config.toml
n_layer = 9
n_experts = 128
experts_per_token = 4
d_shared_expert = 0
activation = "swiglu"
moe_layers = [2, 3, 4, 5, 6, 7, 8]
normalize_top_k = false
routed_scale = 12.0
balance_bias = false
lr_router = 0.00107
vocab_size = 16384
lr = 0.0108
train_tokens = 308200000
dataset = "wikipedia_en"
Below are experts of layer 5 (counted from 0) of a mixture-of-experts language model. Rows are named router (the router's row for the expert), down (a neuron's output weights, with its number) and show model dimensions 0-255. Each number is 128 + 32 x the weight over its row's rms, rounded and kept within 0 to 255. Numbers have three digits each.
After each expert's rows: a language model's description of what the expert responds to; "raises" lists some tokens whose logits its average output raises strongly, later layers aside. This comes from a sample of Wikipedia text that the model never trained on.

# expert 28
router:096075156174081099139189130074079124135140194155115155166172169113141138105149140126115154104157133120159164102090152063108138118125199141093104138120128104117134098154149123078111128156133122139125151149119117115176113132091117174154092142085149196125081109113176075196064139136151132125106115112089148163140186166177071144198154145097063137138149084083107132138132129087127099070140100165117152122138124124119163128092099164067080094113141130102107153143105168073174133099163139136180144071160083129080154188163108152141081155142100123132177158167124100144170147162091129094107085090158159147118135106145108120155082169140058163116130167085075136089153095104135147135120171187146080077111112178127163124113129118154171106060117149111115119074111193150103199199123161
down9:165140154090149179129166156148137190142125128089107119154129154163114093124166153115136109113138076113183121027166117117134087121101194138117121076125121129160171138098153181121169208160127115103136152221127144154105185116176123116083209101143097116133112108134110109124140141124110164095154137096076064162091105149156121167103085126157092092094099148096108159099132135118146075111155110177100163122108148095123109192110072149121164094132112064153121163048155155129168118112125133112083124167092156140158104136134106077157150093131073186132129135149124115146109069122120156169096174165169078194113089129113125143177124160130115134122125105104130104136127153137159080103103080134183133082121125138073152154151135116110164159050086143110062140105064159094085083172119200
down10:170113086140061139143076093127156112122115129127087170102105123126063161144094100095151153164118172123113155101169111150077103152207083097118116094113146129183098079182158150100125149129145125132071151039139111103118124124122118081141099108131096090127180190123099107146140097114131134111102134152132127137131158089141063092182186110147098125130137152157121140071173129099078146151155117156135171155121133139116131063109134180152127131151135125086083107177131121202132187154134119178128086109198096160138164113123153127093125085104127113172109170134117193112184075190133145148122118211098098080168133160117032075123123142186084177190153093100113141109090086072150114172097090174164108140123117110100095071143112112088152137091071119121151126124087130114098114155158114
down11:108112111145075140160158094126130086163142134062141111139139141134125127126116136180122151142112157174157154096088160121184102153074147168167165198153197081104199163140139160071106129161127152129058150170117092070108094134139131186108091091157103121176135146177148119205127141169154098143161103126129113169148129108115188154178146089139142059155114123183097140125099129175148084129100087115039107114086129091062090121149145164136154140164093104110136128124128132169112088142128098131071142087066099138171078125101148135125172147061089121121113137103170117133157121158154143126159143029149105128168157152143092108137192173126097101180085139127170129151158103105180130121115093186092158174128127121176088130108168177086137122124136180146157108124122152117093061120148177
down12:128141109109175158169154122105118161106101157152131125162125104100128126145108148115115133115117114089153120135120102146125184049169061145087125099150087171167118087067090096130096080173154123071142084128101186132115179144119110140093115104138158168066135115150099192096159091162174145098115131102141095097087073120134121127101142127142156142182176150156173112124157091120107162136130099153126156116182092155169096095094110129121169165162200194145119156099108158111168157146096168137111164127112152151139058110088206121112149181114118168140130115160102128101194125170113135147095119128159148107148132082132191086112114188124037083056109187063122128148190155145113139102146162124167075079155141178113077158170133067132119138177118107127081129189076147125155133108088157
down13:113126082128174132156143115152120144107105094150111144108103131153102119130105131085180164158113117115154129081143139118136106055172117105178111144157101134141134158153143088105117159161114137150115054152102178108091076150110086168108138124130096115121189133148112154062121141142100113156104196173094106102103130111149132085111156145075086142102176125090169128157191122186135118165117125069159112101136074110148110116123152128205073088101109105125112183137106164161174149069141108161182126111175114122142141169134150095141092152096233110099187127107160122095141157104137089108195134101147130082084161170081194106177060154128105096079134154132121107079095139139119095109123096149063095183184137092139102177202085120117132108133208147090128148134134073100147132053129109
Single digits inside years and numbers, especially the third digit of dates like 2013, 1950, 1989.
raises: "ente", "aca", "\").", " century"

# expert 45
router:109136055174100128092061081151155161152147117200090159078125080160087133143097075153092155094095054118090143169131154129131087162095085168139083098162062121132135116081101145116086099086133211096166121118103133137105075141197131122094151120183106079126077080120107103087105161101145096059133129050132114145179146131113073133131127121146100143146103115113122122091096170114124152152121092081146118127120113153127157128116105180084078127116117169080068158167122075117187175176137059167123104130075134163106131162079132155139085173100137117155107100138139167139150103136133147131088092092067131152160136139161116060168191106181163080161139173076096132110139150096109099126148128182154159150119134131122124119072120136142132165117097119133099116062118088101122158154153147
down1:160105112115099101132143132163128127117105189088145178106161104149169156189144107166201110152138152153121106137124056079137107171122134099191177146111165089180154131095166100103173106136112157124117158120145163108121140173153151143139129125159124117191032042087073101145153183075123110204124155100122129208115152151129122119165159152131074123152163180064170118135112117147111137124158125080167183099082144128121112144087130083118039111135160140112140140109122077136132135166128089146127139179155091113155058205080131088102140111193155120158147156105098108087120165117172094113156074092162126152186148103086123103163181067112076112123096213124117190150152130132109135116106104103136144147163141141083129120108157101123134134125091109092154110157127118074120143131113129
down2:140151174096096070098124210135106123152071164100099112096161085167127088123094138093103114138124054149145139063128084097099167110123113110130139171141093142096097105151158087139136029157138139183139128165177143121161150097138116124105102092111144064138156179133087131190144067147096088152119117122109107102163128083060195124160138098098141154116123120174147146159120102167109046089062180115129120131121131097144135107145191088141125153115122091156080092084138121128128119114137126125116169199182188166161161088107142104151136098129157152098137076149110128158111129081133087171107150119116124161084158145100159166191138137193124109176126108128137071126072128129165119134133190084157089143093149145167141135122156154149168091202126129140101124106206110127120178084166178
down3:099088112109132061140142130143148035129132143129091120098140142123110139098162135180160114115164162141115156188127218110120103137079161133108155123167152184129077165157140130119108106149144080119033127127137124131181139122175189179104123130125072126145214126194159136118051145150154082133145105142171142123122177228130145114106097095126180128142095131141144124164120148114139080174112117108106124171133161108162119143133055087038153156073106106116146099180150130110133113083106138112110124105090138185129096050134119149115164179138092196100128124118129158135156146084146106160109148127132155140126131133171115128113054112123142183149155120130179107089115120160154176118120098139171092096062157114189131127087106112104094151120130101068181165113172146182160126137162134
down4:139103112129142141131083132071135121146115115117108153040144127185106173114086152155103109122125102172145139103103146134086115082152106157184120134105137123129131145126131092176119103107181163119103148118113085156118078166093118130124127137139163126179122084066074128134092120175094127077117127211144128080155132160153158163145121116110095080073057131107125088123118153099139050091085096131147163147167131099172094082156123147097091104118116140120150153150128049135197132145135071085158140157115108169142150154150178111127163255107113175084141163119076091139102094107142113182115077143106136125089182182128140084139107170128168138106084168145171118116154077144175223163150110108148063103141121132091166078141152133151174170098133142128103174117112162156156104125146155
down5:133212079083126129158151093123055149153201101138094146089085094134093157117155144109044095141135113102123124135133092136086133139136117109162143177137154096083170157160125120128169145072099094098132093139145126189099213121109071128128111110191127098092133128148152122189183136139173077151102062115100162170153111131182138089095178130120108090090073148151136115099132157164099117110075140165139088085082138140102145140181157105119160130112088100099164135191144129134152168109133125106176181049212063136146111123153142130124133098071137108161142081057124115183148164087147169141137120134165119131145145090183108112148116083154131168151097160139092116128143158064141158073148154130160137139149086159092136117142161109139157112048130195116138155152110074146144122149110127
Opening brackets and parentheses after names or terms, especially before "born" or a birth year in biographies, and before native-script names.
raises: "1", "n", "2", "as", "or", "age"

# expert 41
router:148100097119086171101120071148154140071148128061131073133119122133143129151097095134099116113167129099118177080168169122185180110142095101126153057114165114178101127138120113103058149100142110121135143121128057176134127098202106108112143103164102145086158127182101099175160121076092115117127127153164177128179136080151075146110066177098108135113090152151174127098111079107048136153094154125169136054138144105140154140131112101145064097151133099169118145132156161165156110164140146118091201135143098105122166156140156122060120074105177132114150131102158132052096177083131174145100148127152177177113150197115065126158141117132149124111154165129128193143163091072119141153130161144082107174100097200121125127142135150137164082151133137128173097102076148189160109110112081
down2:095146110104111098117100096141110133165194118087184145088123116152115132100231067162164116104157145055113093153134163137084137122138172162095121129115140119094084145125130125086102132089207158097150085094107118142161218154111121118142111093150140092116135160103154160034157141191159119173160117139163123105091130223116121166150115088111149129156171076106132121174103118127089111133093070112100107113141202070127148059091138116157118102149088135077125138150118155104129070085170121171202117096130107136132139167162075108151118152119112111104139160157069138074114112090103097127132154134174153114111143120133133106173078123158149148080081148078155099173093163106195132098091138111123093117130143088066143115075099140112108118156125086057152133115163143139090134109165095
down3:096106155139190132054093082127094123087137065106112118141092127109104133164090127127194108146130082096142151154105145104154136148146125170132108095098078113215093097146105120157094103135155172113147141095109180140132073113116145139160059120208197128098166131165122115113145138078149104132075095194138094101153128099103120143080077092152134205145120172099154200116130183126131161153152143150180099103128143097134123108138154177148158133154134126114119097144166127151112071156087148061123173125137110088116121142107116186165103090199089144120160074166169193139168161081143122135173054135126111144173126149140112062150092133110165112141114137148137119121113140081124161119127140145174149134134135149159053078149156099104111146119106077092064094075170074134131195123135086
down4:168126130111149140152116139135100194120087167107170081140165127170150131166152105047148111076119074173116154136075146114139134189150129081108187163173105131137124147114134113103136147148094054117131149064135111158168165150115122107124181161134158071151160070128137158116080135122116113132138096128167177139160153096079078186099206063131157062102114165167167159154170119099164114101127165096173129177121107153117127121155114181123142080122136137168102172096192193056106133162101092139049125084123131136100144108180141179181129178118083158121139140152111101115109123121135134116140079068142141085106120130101144103123188112106136133154145176115139159094180184113052155174095167164061086087161129164123125158162112140137102136108094123142158177089110160126163130146144135
down5:131148149138113160141171173157100222112099133158057138184131143137105172131128184092128154150148116123181156157121147186167139191103098111101160079054143157128111168118110131120116173097109114168112078164146152138127090083158114115156138111085122137160156133080137160153103161180155148101099157084105152150105089069115118129128116129161108113116172099099099142005101130165099109120092116077146155123120133104118105167164078146185166120166142075125188145134108149109177188099147173189137088114178143193117134140105131106146135097096124081173186191181178132090070174067165142128126123178173117127106143120163128135160167151098149141085179104115134133108108045113168133112134158122120118107106176066122125170113103126128181161112147154136129120092141147169070107119131130
down6:160111104178116082131161092130088106109158104150091094079166140163157115139116141129111110103166166102117137109109138151133108101167108120144093104123159107202157044102067094131127165083095142099114119127113120068138088106099100107166175153104088166075073137138111142136147095166090152145108141103206147156148130146111133131149149173152043118109114091107150133072148090175087164089130149101150142074119177132134127112161083095112063184190125155154122130120126165165099139167185128144149237112117141141103145146098108135170154106117126088101102124104163117153099160129150109131160195176098135128101151125108127125149176132119102142077142132041157035104154127140138178099141122151125110165051150046103134169130189135113119152152123086075100100139193126126173172101121094
Common nouns and adverbs in fixed framing phrases after a or the, such as as part of, due to, well known, According to, However.
raises: " to", " in", " the", " of", "ed", " for"

# expert 32
router:095164175185183123166082128106126169130147144168181174093108178181156094085115106123159146082126138121120152122092069101155097129207159141154082101158118107133057159113114166154125080155136188142054132104094103127146156119107217160100114134100169153114070064156165066122151113107102079143144130160133124095147086126160162167120161162122078184112095182082137134076131169103141076129111181138115170136147102087096137185156111085079120098085150102124077173155134139122102126080207137159150143129153133124115134165139164119106129140155110154123124138146110118076132152149126180155178127172162177115148168103096087166143195125145105088122084106139136107119171117163128170139139120111162167126091070074180093168157087180187131169139127114168122146116098144088114144145156134
down0:167076153131117169132163099093080070121146100121115165113096082139109131152090132100120165121139144115109071116187058158185096146113135208110085132093116134118200107128135116144113126131130168132081126106164124110098141128141131126088120128090103122102127137152124150146157113140118114146069139079125155117109171103146075129196162086156120131117131109117157187133135138164151188091166149168171083158038152136129192085087192188080136112124116173152123140156082166162101068102139136148168145137092141101142146184122064130163115133116113133157084146152132085154134148058179141111125140169151172108168146214098096170135162104118145069150115106122137153129198079153113216129188105176174154160147105148157121189094174111116127135095122114124130201147181110090093121153131106
down1:161105073143141134194116086154158072096105121118149099100109126155132119156171105107156083092168091091166198191199101118152103118159080115082149120158164115091159103143141110145090187128120034131120141175167081116074079131114119146111141166136086067115131123150120158128140185149154160102161085111100116175139182158113155127157102147098106135145150123086064096136108114147115177157122096162106113147179164140075103127131146089105184165100101139100123149161129101174137158116103125178117153193114105086149053123136085107134095100141166108095158019101089185122137057187120170060104083095168084147148112134147138130161119186147148109147083130144146153136141124147180099144152150141137131138110080170135121129082153112114128141143153140164086149084093104086113116088124196
down2:099096155126116120095134171141117093126105140148084146128132135173095145072117119164159089107138193124097081163167151157161130189144131118078156096146088101109151078125106109137108111118147140118117121174129148128216110096154155102097094164138165081097162127137147108163096135100169122116104114128083122225182133146099134191149127200106147124132140143072085110184137134132149096129157153131073155089138106135113129159167143164135162128129139139111091102150119129117166153122102182124138131158094116137195151096123116107143125177100148119101180107160163099126130068159099079172146150062154151162155184145124129110095116188180131168156183137138119062093039109130095121124108147069126150227102102152149114115085061159134129150109139155169101180033173145199098099090088100
down3:122070185109148098181115085182111162107139153136099150099160139146134148120147193078102163157115152120107128099075091142246153151142175138078126157158137131162136084135128144100115130129098155125105107188146095151134135103081167106148157139114156031134141110100140194121123120130143070114113142118110143143089174121105153163083109144135098182146115090162148167150084169074135067113121175200162121163087116137088137139130131167144166104149084112119117133091157044116133146124137098082101043100126125093162126108077102185136130117167136152197103100110118106122128143190097187113163154122104075135099133072156082116023135132129092156098077132121130214194139135125133118118134126121113114137161136137122142092102154177119111135160163106127175170091131176169153113112100110
down4:116076097184150097128166073079108054145107135113171127161141136140124101118159136101177160144099108196146080071124120083186122082073084102148128082123107169122146090144133136119137113183103109078142137105112099133175082132127131183140123108095068116107135129155171129081154172103092141131168101184111140100165097131129159148087067127133165119105066140115151120176078121111093027183122122127147093157115088155129137122153126120138133108153105133091118142079118158117188093178136144121119126143134141116193110132149113144095122124129148097091172154126176138119129073113110169039143110141099172081152186161147157135129132121177174060140095096158141119188129104110097175099167092157147097063101185135104103137133156120142139134116091130149195100174098191215115107194100133
Final digits of years in date ranges and tables, like 19-8-7, 201-5, and the pipe after a full date.
raises: ".", " in", " to", ":", "\n", " ("

# expert 26
router:181170070114133152140085102130160150095107166157164084134149161131102105141155080128077083116122114130084160140138143121166139080134040106120138125064104131203108100108095099120100091099162178073151061106142168119138161079135117115144118073155139103100118108159137112143096184112137165094160132166094148139151083081180116091127117167092183130150112121103079153117133131136183073128110185067087150124167149125164067100146129100131093123139165149172115101165066125100154134060120044142120187129142139105099124161137085165123125075101063121126088125122103106133101149164121103128162165158096177157126129164047183102185173162144127156163126137091091078123137136060125113155127130056135131107094115124140144155073140119177060137177138140143129137125143153164089167148184124
down0:146098078139156111118137156117123110120122148106112202142093126115161149117198087110147104134141090131131148133121133122148082111113156129119157120112155139167135134057098151137113086128080106094117093095128156138091142178102093148086154138114082128115136144051152117129155128130119131096182084168057142062135131137151106076157204105085125129120097077154133110150120136191172071174090133119054149063155188125100156156120120118165161124106173175180126125120156140101159098195147164126127118129098114117119087168095130079152086142108119123139168117057117138083139209060111167111089120143087140104117147123156100148161137160126140119157108112121172075132066099103082075122106124132156109089139219101137127148166064150129054166117174163110114070148124126126086118136188230
down1:059157117142145115131087113090141147179131110048138159096116138095135166110158119176129109149129149120101063158108134116165117098116177170188133095131179111106099128160106108161100151120124164109168176116145122133151200103117108174158117035129146120101157130116108148130202135138125135131090160133040104094078120141161145094090116113142161151186166150120096088121143087145189088077140168172111088171197120070131150133147176131163177157159130144155112154118108178089145125068081121161109110095128099135112130128123191150115133109193141163083147144103133152135203148033086151089111119112060089118130092144177079149174116121171118074121182112092118106138102161140165120167112120155072156136135148130152126153091114133132050083111141106129099154159061132116117163082116150
down2:207171107182158127117174136157082125151130136123094160156138088091178091147094062119153158132129132072139116060109112114166129168131118143173131150156119141114096102185106153115142131135144129089168198122130115216105103084146128067128162112120116127093160178062135094136144128148151140100139118078124094165175133082132107138128115135138095085090107148151111167129175157120088108130146127210174117119053120104153162174198130134123097161117135165133118125109122149142140149141142062059162135125167142175128177110145143185136152124061162139176069110156119191093117099141105208122153118131134092181123108161093118096167119154178101125077138090162129101140092087114040140095128101170158118161140161085102093125128151083080114148123144143120097096094165104076113038110161146
down3:121088138172077173095147133067121153102117119119168132136111109123106144133101104169099176133082105159069101143069107204138121104152149160152165106067100169115151094106102126104112129093135162135096185108094154106139143107152130107142132085136142117102138164137118118096146104146180187114104128174198071133112176133130133087159086133153088185146123126117120122144117096156136117074133073133130095098147110135138138149086129075055142160076088107080104130128118125127182130099180081172144124133093176123127061102109108146082126102174099130148208174115132121151171174098102155174054120132184116206172070111106103075151110112146170166170160152130132125074123208155184138093134112131116162117066111133167046197118096144140139152099115053107137116121144093143124102145150174
down4:174172157189106103098119146105127120149111088132061093145143176133160130081108170158103104131142194117137184110114139170136191109125133091121089164123162099148094126108091135130134167096099166023187079109134088124124174070150158151084105127168157110113101140122133117095152161135095149115114125169101135146103057167157161151142111179170133136085161130153167128121141124206180109124093122168137091167084187081166139130161131100193147133154060164171114121141166109132158066145110082157135152165140098127100113094130197134132135175145170165125100098107098159144125110165163068131153162167137145076063117113125158131150103108150168165120124117149077125108092174102111151113147114107068130168195196166158145156083061113100100090139123155081113107182152087110114149117171104
Verbs and particles in narrative prose, like defeated, killed, fight, worked, with up, down, out, back, away.
raises: " the", " a", " an", " all", " its", " many"

# expert 23
router:085120109117131153216135156165164094154139176129116155132175125145134117115135130119111168125106096129111165152073074046073114139107152146113089195139094088097099100129077126086168126137160155145089153140129131041131145185127149088094101135045137195163121051131114089167097139114153078181172101134121125149136090228143137180149105170115125129140170077111137087075101135106105107147125079159068147098151164075120136117152126148068091139130097128168143093198134148065120153119121154074132131071172086125086128143196151132167132107140135114090099115178127153130161088136130152126096147117158138126172186112085121135128176126146134091127117145121126155070127104157152100122172133132124126114084052172111202133099132145166111095142095131120080173119112104110111148070167109
down0:086104188146125093119100036099082099138191062090090079206185073124143105161138115161161146140101076105101126166115096138108066166136127069127074140167103054174161087074087114139106103159136183123126188118132172154099119118118106069146128149099125141145107122161145121158174177073142161065082171140098123114143134160171126202103137107130167137120057089133145096106128172132079082145108125119124122097084131151119127173123170118110089142151172124155167156121142063126115107131071153133141127125199129130114148128124159127108093128106099137205106170162126165078134099139101167115076123126152138156137183144105110169117113122105197172143148132173136175193093131148112178148169135107121136119161132132152162136056064126147128128136125143098101097110139103111130172126179098
down1:092102121163147159087109126192170114146097186134145100175075126123090131082130073091093199146162142156068158157081201148175169127104133120147132198155178157136116157111096120105132098120109128070098178072073143112171138094081138124167141093155124142099168136146143174106120119141179081138169128108113178100119143100155164132116192095187108169137114162157104100138166078091052129111096135131144073116136131102127147113106097103146118161122147097065085182121111169159085112107111098107110150140136110159125179136089134143144174159113180193088073081156122154133130138156141089117137128117176164101090070110158123116150185085166151102084131164189115165138151108158088086138170161066146127177175109169134128140105130139156129213159079115079130129146112130083089162130150114
down2:109090160153100155137135157155150131204062124116122078058141145101135124162164105149120103136146142126145189135158142151128132137109109107097169146124103149095150118114099073140110124138105144100124062081069144175133135182108157138086141085048176094189134108049147164097133138097150089126135142130151101173156090194183111145108087151124144116139161050084139142147115137102118079128136135102132146163124130098109072114087129202176124131145119169125073134071165154099115154111097127094061121112124106170162093118214112068156107126089099166137152082138115101077097088164126117086085146097136101128112150104103124091095119140165157187110171166093154076149138108155129082089151106114197190118168108112143183189111092132079171119176070128155139152147100157097169155105125099
down3:170058125098141106109151161195178099135150126145176126144138105121197142161122089119142106137144119122153172145124134151114135128114128126144098154153149103133094059145143141135135110151133061056110152087150125121165129179135161073152110120108131132085110158131065135174154070173159122107101095080118112130068139110107093190108140141137148036149139147171221156135168152145141165094154119106126143144164150133133089146137085087161133118187184136136054095141158131091072106136058123166177149114164091100105168121075072133169211093121109174160122118148151176124048155141108125101138165129154125133170124113123106116109183126110152145090094095083147096104147161104091161109139120102084079155151096140176088092152108106109058128143168114150109174126137090108094135029148149
down4:156158116170148061132175166124139139155120097148109066089108128099159122135105121106085158122114123120096155161139128134122111110133165131144128204188133160140092132159123154075147145144092159098110107161153102166109109104094152148154113088093121146167115130152129182107097078084118115112142154137138152188109091054132043082090096072122133060137120180150154106153111118093132185100166135156077060111160122111141101040068143105105151109160084110144125090147162066069101089105108138170106095151119123117195169128049078132153173129146074122146116067127150139143142093169125210148118152070196173139127144160110136117142138121152112092122101079172135106153114104129112156148166154138153087129153185169164098150163155139148082118096155194128133115132105068067113133157069141
Digits, especially 0, inside numbers in stats tables, scores, coordinates and times, such as .606, 9,801, 1,800m; also racing team and country codes.
raises: "aining", "ined", ":", " and", " in", " to"

# expert 60
router:112128141092118192092148136140165123097144139112076137153118148112132191170122142112097062129117165128080178107132121174110155084179147190065106108081097100164154140135144138077138155098067126130139164128117108099089077115148133130115182106132199169143110133146164138122099088122106107118168122151183150111114141119151170164159121139140085103216128087167098160132143074102132118163117205063117096143159168108107142137124110157109103110191138128061073161180123145123155129054096157104088149173153088129101079169126101146129054133154141093129107100100111180182152166148092130178089136122123107124090124153096171125120128169138055151146153090135211101150230117100096145165098137153126125148095126123069130124065149106132142120132106184123154108163149177143152176162150094
down2:153186145124154187078126102101124138109117126198168119136193099117137151141108099093134099147109076159152067143033154168120162159099125115089106158109149173157117108125085106081124106127144119134131141140149181162077151119112128151106153119100132112094081094173146119140139212166136170057193184131181183136092158101116122116117174094157097136113144153114104151135147097142162182115176073105084122159162083104136105108154117164053114151112153085145169160108158105167149120148137131102155116141165110139070132095099112173165123108190132058086131093149145126051126148124132174162139182132090128131106093135138181109124111128127099107193135136108069183128062115129190140151116155134211132096107168107141113137137087107063178163134158129137106192127108088158161159131090084
down3:076174166119155117161127081126134145149171184193099114195133151167168170147169170128158098131044179115139143228128165133126080128080204152097102139140127171185156085131146122093164138119136165104061080118207158092142122152096159140102123126095135101164079130136085103144097156153170111121113117119116087113129108172129084140054145104094114127087158114151092099105147086135090140141150169068096125193107119167133112148141119092109157096183159179109141145086110153129143131107126121085084107175144124137099122167141132179118116122198171141123145041116136102109143148097128134058112123122158144198133122120090136092134145197159077105105125146133163123119126190161146167096150157128136133155129128097152039108130115106095084117104146135094134124082153131134068094088080102
down4:106107074166160142093095124074109114161179117068045138092121082100149084112092115127133059122104094132058118129068127094147023166122156097112167106145166158162066159136082165129098156063100119120075090138155121074142153150105148095130136106113107074149119125085140136130143119123162104159116154145141100164114179126133191144165146144175134179116158172136092127117100127109089164128128113159156093149128112103139133121166155089140082108082130166116142085135124079199120139133056110165144152100152085137107140144104116128181123174129107167121072062196139169108163114111121099108160124144135089148128132140124079111116186132189105170177086152180096118112088073108116123146130139132088107230138113107181123129164111163111157100132095195119101113142152087100112071164095132
down5:138156105151094136118123112186133095172113106098122185154168068104204132146045136176150138126121131120143084134112121134122135075094110122120160122171146098112106150135095143114148140143137146096129164160113135122127169083128117143109106121156091161157203191125147133125062179146100114079069126143142111111139090144112079147120159170203089138107113143142129075146144183079077015106138105123119142077161145102082109164138083098130192200079122179137104152119140078145150109180147114145137100168125124140124149166128148066164140127137132116131111129124132141149175163115153170128124096174083103116205102197173109124146109166187124105159151100138116135131066115122077091117190168140187134089192176119094087085178135092112122138162155114136108121112118144078143150049095167
down6:191149081123091110151139107122118103129111117106109137138132093152096182133109193066084170154147082140141090140128103111131145135113144076143106172134101117140182136145190143165115139104091091094138094115161167117216118161139092117118133099158125108056130093106109169114155095143183164155107189130123137182062130147175095144208075145212164067070152136180124105132133188129141150146165131148111188089155059139149106151171144181088010127096146171107086177122144136107197143150186155136090099136129132119122206077128107117119128122119127104116116050118156113085074116125130108131114167164135147098093168119091160118122125145121162158143153096129117196141150090092105119143191107177143108197121096119143151157117132131146143080156159124138096125128148117109154123126149125
Nouns and adjectives of time, age and amount after a or the, e.g. a day, four-year term, million, wife, young.
raises: " time", " current", " new", " previous"

# expert 14
router:136137158075144092144113151062155077147123094166166147140139122175171181163149118109164147097122149093116137119082101053176176134068137154206160121137156148104122115129114198149138073155065122088085090099123155124112116118170156107161149187134143165099119144121097142180142139100128122095097095095130125101123136127111130143100123142079125151134104197160190146103123156096111171109069149127154096126132175086109137137103122102102146195091128135134065181157130089103151081155098072106103145135158086171156112156126062051197165108196086120163149127123130139111159090105103134121135198186075160126128083154154147151166141093186081101154111086102087167109092114124162116107128088134114121174132142058058098092127097135155193139130098120141092135147118126148167066164147122
down0:165155121095140114168109116210174142057134113154152116048129119139183167162134153132118126118077161109113110093104114126080125104152117166114144137087171097128195147135104124087091139074155164165147071107175142117135115098046120151154099164090125048148181144105104154178132072189188125154111181082131095156161131151106104143078104081145169102105099075118149128159162081087074188163119132137183135129113156125149137170116135151099105204178095090122126088081125131122103130126168055147125048140177146086106137114115131182163118126102121180150155110124152177120099156162125106113144161165153165093162097157145131112166121153111126137106129112169094153103139175166200125199132131147103103142103140139185109080128086080108160191143095098167122122116118134115092136130090145
down1:131078147129140121131093168148150147152119120163088077109098119099155117123084100168098110150109082129113126132083117106167131097088148148083163126119182106115145135136156192111115106135120141196123104161158092163102158159134094161104116098096121146130139112151148157086100157192101067146105161085154186084176169105130120166164144170137092111054112082059085100150114112096171109149134100149151098132143154090101168116140114144120135126125068111161105180167057153091150115147147102129142114124175117136206101104117116145151071142084127153130174128096125162186183192121148132165121143144099119155151161122255103089111161110082141099174154116135069144116127109114098150161167120123129128176137200040063088201114121132089140103149090170073116178127120114107118163138166173
down2:149161121077112130098129107085090157067136079141110130116120082154195083113082112132163116114173130155108121141118156127120111039137110148150154154099134088123175101139103173141147161136089107067098136181167158155113171165096107148151193102181076055097048166132170067102166183171163122123094081122183122169149152138119127097132113145098141108163132183154138123097172060175079162131118167151074135126137170134187124124084131115089112166118129079127149164127149097126143125117198132144182112145103076130089148130088097071115181161103122106099103107109097131119133118131148176068066044103099131146145099173135137086157121175091066127146132136111134150099146151146181114102090087143115169131130085124108163079100119116161096081134118104108112105058108090145075102159131133
down3:188104112113073107093113156093143108134128120128091136097128167149152056143106138106093107131123089133154118144124135167200079146120134160147153111091200107144162102076194129195141138103117086131097122145148140127141078106145138181102116081109094118130115135114174070203153124125130114094138093135118148153107170151176157156128143171149084116106112072090131176129133138099132127090127104142119084136148084122157135149162121133144235132131165119086161096111110118122145162129177122162053159132157109107140084202108189144182081138130111109064163147095149143132114132082161138092141122111111134063139151144183126186213176102150166155125065120154143034102059120149092100105131149173155114065099147101105162140128165168084127094097135128134126155041083134153092121095147119
down4:104116120132180114116149123175087151107145110181137103099078124145122094136148088114114110160094066128143138125155194148081173131098134115127215092059136114138166152138140171144134217139106072091087108075148168125117106115147090134114137189154125080101068154130172152136155136057163107095151123153159186132162190141025111149154084142151122083138059135139052156036112105125069105142154180133096128155083106172132093150158116163145132097185129068156182116142105147144135098159081128123133109140138149162111063100125144075140108175122151111153183158107155131110119133139135094191117162161149151111102097098125121169138153121096109167157149120136101095123109114136162093119148168170103149109143075145174066140087093137147167140115087159093131125099095153111075121147187131
Row-opening pipes and dashes in tables and infobox lists, plus units and numbers in measurements like km, mph, 0.621 mi.
raises: " Role", " Location", " times", "iate"